Experts of a small language model: 12 layers.
Below are experts of layer 3 (counted from 0) of a mixture-of-experts language model. Rows are named router (the router's row for the expert), down (a neuron's output weights, with its number) and show model dimensions 256-287. Each number is 500 + 50 x the weight over its row's rms, rounded and kept within 0 to 999. Numbers have three digits each.
After each expert's rows: "comes before" lists some tokens at least twice as common just after its tokens as in all text. This comes from a sample of Wikipedia text that the model never trained on. Tokens count by the router's weight.

# expert 1
router:576498528480557518528486460524496417507454399557451493566429555530471402527534519464528528481499
down0:440335533587497456511437396521614453546467471558472428468467460445511422523439570485517594515511
down1:446576449548522588495502500481391499536438519457439460507421482528429574525396556526542463506493
down2:500491466556469571430515497390542590489420498571492552495560392536499575494543465511435561515561
down3:417432533477518485511560400519486469468535482530471547537445442495510538591530561548474559478512
down4:457442334500538465477480483484552485489491431473530528479418528531461484517534511482509392501527
down5:440473488415424526511513493434360489426380400472450481501563509497405424487498451519465421530601
down6:478453458483512429443507494450508476551516513605526500569512464522523542492470516618539421484535
down7:492525502459424474466512548556431464484531339478441539471511485452504510500487522556519589504573
down8:429564657503516455484461380529499518515473395547512460470514481478412546573531477517454473560479
down9:499505564514487521503544469410473422520488546537571516435488507579533534515489480492448462483497
down10:548536490509487456494577442493466490547494488430556549563465522489427455504471445385475604552516
down11:433502523458401412494460434493538522544399577471574458458541457560464559487511630514492483403519
down12:544483465502424506500490542406595526462478558489528551457546498498552536460519616491546503589455
down13:423605397487451491511493532545545536504540392451530532488512571480533575471469508539487501454500
down14:571484506400465527457580498490534548499486464415498580390492537540544421454571553545501549464566
down15:577585508497472550468574557509511493540576443505462538503517526531429489518477502488526501452491
down16:505513433410554458519483449490464459570501479539522495543500408502487427450490532583447537490523
down17:496556517500492554390564560514528513498446505538538509506506542575483467465514503525495524438486
comes before: ":", "\n", " /", " by:", "s:", " (0)"

# expert 14
router:552468452506515481407537538500492416549470458468489424380535506456590449631451483521474592461518
down0:480470487429510497454457456562480537490472528416530448516523596544533480479555500528611415457517
down1:395524486498504512567506557446481508391483500523506487505589628471466538544499538446475435484537
down2:498531550456498478500468490506487562555550493463360457551524600511425479489464504500426559577494
down3:423513537508501517493552513507493525507428511503517605496540501528568440473473502503485473440510
down4:493511628450526600581518484406460487510529565453533410489491567570498605463513503501582451533498
down5:507484630482532502512529458480428472474485500504457447428531506559426552518532528498441428549523
down6:585435452506464473540638490539501458604517498534441571470558538563508551511453493505537526513493
down7:455505611440534496475501495487444538502534489509425441516516457433563518452401478506534582497576
down8:493439442500515487511517574526532529603481516527580567527568484533425478487532570527419497493471
down9:532558500493404473509474575534462558508502529465536487495447502522490549418564441423431513579563
down10:466506447477468495500520490496487564390434486564558485484458530531534608638525498380487460480508
down11:521386613463471538495542527524478498425498528476547511475502530510519511477491566545525500523588
down12:505503457551496499536484503477500550454501493525475498471533560488457567502504501486572531516499
down13:567492540518500571558443473502455500516446545500594519448465499473540523535506494515530439448485
down14:524437446511545330362497463471523522503509588444559432507501521531519473447577558551469689498625
down15:568483361508471434459398509478463620466378440510464516552458481490489408490485536462459459486535
down16:505438366453496393406523465453477589453511665500460362607490518548400551506495490520463520507498
down17:460569514509423507521513475454460537501520558523511437512494509479504488564467509403470478566441
comes before: "\n", " ", " 0", " 1", " —", " 2"

# expert 2
router:540429524525429516538455479497539564493594501554459562562419453402500571377470486500463519530432
down0:434489522509467545544508511468447486521585418494494464494487509342514357463434472486495472425561
down1:444455512524562388533495379462438478495579496609433542564519520437551563536425508514493595517567
down2:402476393499502446521469570561534485466501452515535510557509453443522581381576480530530526478471
down3:541460553451441512448487481441519451601520458438533445496503516568444566453485441615505475504508
down4:497578377499501478473447369504531546465392558487506403457467440569556507542481470430459493431488
down5:437502527480447511565481464422508472423565599469511472506504598410467519500404453479525510524478
down6:482469533506506516580446426500524461575546484519524575511557492472464489480570342449422410477532
down7:556542481513478475549451542500528494518530467534530453530490446441485589571522500525582577545465
down8:546570613546526504520541507539522525450487506373457342515493505531551437508581487504515478508565
down9:509534548309498481537532512536504419492452455494422474454439530532530446390499469608501483461466
down10:559517533496521495453511477521497569534360616548466571424495600515598459401503524477575485399489
down11:522524450582541567513447452612446480570523434471579500505482497526356471561553591477617489523496
down12:555500501491432549590508532405503488496405569593512466519436527512461502458533439366510395565498
down13:477590525573470467482503510447472568494424507562550519483510494514508465520468488407531503571458
down14:502537489473506450420489502506498490451489488494483489508495450456489502589498476535548462444436
down15:460500562492545530529564347508550508454532419482478601609550446509449494498533596443556519507531
down16:547518541491432509531487602526592448502498529481570444475480476587582540527564443479549452492440
down17:510472519515482435600652596476512574561520598507466422437538461498501600511582485489521484502497
comes before: " of", " in", " and", " was", " for", "."

# expert 4
router:504433535463514607544539542547492560501524524519469464469591487472500529433586598471504532458497
down0:426600509448506493482491475612513525501463468521499509508468565454497534465528480641482459463500
down1:441456528486510518504505496490520542510501456515479541530562503512533524508495521506515489422556
down2:550566509598539311493388440473589501515521516520490473517494482472536460511470491492514518432404
down3:539492572461485515495500510400514502503486468514607498551455516530564507541495525420423501500374
down4:520532419500484500465533523442509561514490418499396542496499499483517513525463496555528479445474
down5:526450362486501383529480519540498557527449565433428509515469537516455481497422466512457506555491
down6:525521465535448494489558610506473471605477505463498505425398473530621517425519439525412533501455
down7:480502511498567482472465463442446513523539555458474494463580432601398524557472481510511518543506
down8:413566552449533499614506376485585468465555558525513553514499496489506517512502499413589520548483
down9:440483462464510494534551520516529510523434428585522513515454500520507522596483488508525482573537
down10:490511515561447488515417432429456513575386442506504575544486377527501417522643484554537436504495
down11:477520503510457617495456519495478535452522509426558498426480487533495480422518609526483417475573
down12:377481412485501518542531476486522539461622552532537476458537418472517489402567501526620499462501
down13:541584464591530525465507469498396544475461492525406439520399622499498445474564452471562386561474
down14:488425601516525542551604592502498455484504487453492570472475476371480443486511468503610501501502
down15:539503416498470494505500527533378481585504584502516551522388467489456533592523473417456457468612
down16:502516465575519508607521528451490503452489491482562525493536493480665498437483552563461536591477
down17:406537480447542477458510549538511510497421452616410623576500344383501498498554517499505513539517
comes before: " a", " to", " the", " in", " by", " as"

# expert 7
router:542451539431420522581492466498557575531524574560434502554420467476468530438482523532471464526453
down0:459397544578539531454495487590460582535524519528542486551487544470430452485572551612430543553465
down1:468451469516527495469489510495579566519586514475516515494500477484587498546541457487546431426553
down2:534460491487496539533458559442571506553374525510558454621430518476460438501556456477595609458408
down3:494477462485498512547449426479534544508473495540452531495505501513494502442505496566486499450529
down4:535493384586511533503516550563585516546534551511498492497452505491433509478579525484479461561563
down5:496487482459506492460504445498459432492455510520410526509378523496529423483506357490552522536478
down6:468533585558492446526403467531472488470572410485493595505456559551474467423506499435508476536496
down7:416450426488396406504555459559463587469488496467507431533493480483425566496372571497416467531471
down8:379403547474464492521562405413570513468492451493523442406532499398473466501593503484572508443499
down9:515535423482485505479429468585473460482510498523536489498479510472485425431538581578398476499502
down10:503520429515460450440497502440512525530428492551501463500473558563567473510557509501515492474514
down11:450452485543523534536488527401494454504637419515473430525404447541451551587458491570449500442498
down12:450544534494489434546506479486480457536487583370577454493503500524468481506466520505409550486465
down13:492597505478454470547459475467494520467596515482467549525493512517551498448490519591525505520494
down14:489543525548445624466524511474543523407430494518480477509494481523494396523553461500468575439642
down15:561438499543535366481437577402412490453505597498467493497416486623559504502390516530426542492490
down16:470477451491485436528557522509451493542479494563500398437596475502443385538483563482606513544457
down17:508432561399417602547520488497505566514435545469513450468550531511510529527463434490551547486491
comes before: " the", " a", " his", " their", " its", " be"

# expert 9
router:489557490545520488506522513526431455435481486456550503492612494583544492510521465552513564485543
down0:455464498505440495426436648497463538473447537489405478500521498484584512533558508493537499484529
down1:561468570480493559569505488467562436523461512558505569501459438448554494507509474548499490533436
down2:555520360521407511490508464358488500516574604494497465492474486595413552477507518502558476437464
down3:446578573589454497548514495467482468511453545439459449523419533448524435459486537516534463573503
down4:458606483580532441496493518513501447459471468520498499494426507455553537496477543501403529505468
down5:517460531536608434453530526555441473443498373444425552503592489509465553461493541471531553487541
down6:515634587506470511487603506508558508473437551475528581531475514515444551611411467482453450433568
down7:570492487389520466444506525436563486458567509513427549496505553458492458458494401539498553366385
down8:548474455463555614435457500530578497526534505544484496541502519500547438534521483437393451431615
down9:434466517576442561529444563570499561457500428460547446510504580456571415523520464541431469601523
down10:402429514469507565508501555461522577464511497455502455523571550508453439532465456508491426542435
down11:517510555386519438378409509472429505544555449498444413488406523517529494460468474524477494458492
down12:508536520522486530513537478572620483370605497460444479477553551449416458568487507489541492532484
down13:481484503482403495511493519442580483416525542438437600524454584518377427452511558484529477493520
down14:422438426454458501400503474506404432475522473543459464507481433509434493488491444458506502512559
down15:513486436480565553452549558513583522521485553513544433560429511515514511406485622477503532513496
down16:550508452570473469515475486490531467457525487528524511593511468497548478481465453468612518488481
down17:472614473498544554426478472456539460548528477421480508479571510468426480500473474499482515491494
comes before: "-", "|", "\n", "The", "In", "=="

# expert 10
router:418460463570454483420471566491568483567478483477626492381469496546502501541490593474512517482579
down0:430475500502432531625545445482503489508475568454575521556506514414521514625414474577438545394517
down1:568556522509517519435479477527470504475428467509443450500576469463512600585494491463484485516596
down2:456437599497541570503524491467501504572538471478428466592517477475566504576372490524494509436351
down3:542485446511529516402520585557490435523483445531497624470490451523490502496518513631472499487493
down4:474456490508425506554544493533444459511502465504493684437396459396496478470562508420487511464408
down5:527462403498545621428567490420458494606478557502498500474468490452475507516439542520562594489485
down6:539513465496476509574465516597665492523525449477467379515523529586466535505505501530424490507468
down7:487578408506498468493477575547500549547493605428654466482528472473509494482418473572473509547536
down8:523443531484498619498494448523545478521499508464476436508444507510425590546510491513487488500429
down9:515518559507562506502469439521472490513487532537496487492564502495482481494547450534428479501512
down10:568493554497422497492511538503490534517494512494548525510483436525447536440495437493389552499513
down11:510553538428501614450480476442529489467490521579499373501530435559443471458497544536521513454465
down12:476559440450625446492479493523494452458457474565442520454470453492410539504526557481524493568436
down13:511477561477564456549539476518542491456481534586467528485479441459481551509489499481513465518549
down14:517510510515521417466543537598446516484409458487569516435512471524498496518498556565490541552529
down15:463490574446473484486503518496505492507515595602406466439420486533515521565557535501557648497483
down16:522507515507498370435474528552515439462526499484504366500512503581473408541579521541565561511473
down17:481541574469507586475501413447431454562495427507509484516472577493569478495561500440492471515593
comes before: "\n", " The", " In", " He", " It", " This"

# expert 12
router:469523477577608513493524509575416425513489478463546531472614601510559466565543523522481531499591
down0:483497447522514527515618506436527573427434411443549472514495517490571618496509484586486498513464
down1:484522527399524521475479515438491513475478512540429516475399527527456357551440533483502493531521
down2:545465519446627488490500546551509461441484411411394511513460516503474566496566601571446480448495
down3:499500518511503551535446584499555557518540473540515498482514389475407489539431530564426506507567
down4:560438490526546529550465569523446420446543557574491489488563437408511519505488519552544482464458
down5:545347558465505601502570425523396502495500430388420507528446531627525513515415524489464493480438
down6:538486559619504463436570530614461417576592524500496496460503498473392488503558489505512494440480
down7:463516480490502572346552448498437431421499482426471458430432533405493545441520489374503553512481
down8:580485558495435541445493476460511505536485463493455503519581499519572525490514509482521513518464
down9:467584492517423469548504476542503452617515506479520515483499553594504579489501565518410470598569
down10:477406530545555406509508534496505568548550464500468569601512544446438476442444487420512499467523
down11:498532539535470527499526548479423533535571546463477502608459478529497626485513525502461538450554
down12:483544469488490452366382558457493466474563492479416437480512441414499458541551434505514446500402
down13:478558523481492514542444542504495548518483506425505530505497490495471428507522508505560464456476
down14:501578442598482524542452512516681467469530364441556535628435550465507454441583448507451496568572
down15:530552513424483517481585516413571516563542526499571528516499499593642601514509481449553502530474
down16:470445514474408419515539592456441510621391502629505495513544463507483604458536595375518464508555
down17:500570484523436513439506505509571501506560482501488548508439516503407486514499498480512558438429
comes before: " |", ";", "′", "4", "1", "8"

# expert 6
router:514485498481523465491509508500556439528529413539448468527508490423483368558367492499486513492561
down0:533486500499449461500463532486482547497520550548485446561498583406518508625409497503479336379570
down1:591564563456495457596453416515539470465403543573515518425556521506489383463512556550459536495530
down2:553528494475451574493560497409480441493507483448515529540533501464464502569515488514446427490460
down3:517441465488481601480513521546497525509506547563489461511466458540507466576438507498517505522524
down4:454511601556500587489544500497498502538508429544513515447544443518424515582561571617540466553593
down5:510481546549440406578539481470499561561502501557528567437446543474518524516477402568475637476548
down6:465518534514533456581514496448388510395501542531561423540503555521516426511513504415569497420447
down7:540450561398507555490510566483497578539562581456531448500504419491502534530508590473447523500518
down8:393494560488493582509574441498617474676529448400505458531448535411607516501533489502569500488428
down9:472423532430446526469596446451554515606462428490585516505485564497522545431523483631484436495523
down10:504514600488510403536549457479435549523505454426534490516559502504512472457406421512514462514386
down11:552534530459473529500572478452539452547408473500550577518508475584522468479463494457431561561628
down12:598516570484446490489456608526458483475372499434534493433490469515521448466514438426518427502467
down13:463463514527492488500503583504505438481450549506525454543509558516459547484495510542463459593498
down14:503553387545492482453435452507484468461562541482537423422482420523585460464471487472639491492478
down15:524504545516470510480507534553477507497609522489388468455399448474498556479429395562461519514499
down16:509510485466523499405451501489490519552524508515439505462632500480490478487511487517460484471498
down17:505412484568385474395576545542479541445521541382603488473507502462501568572540526567458497501648
comes before: " was", " the", " is", " he", " a", " to"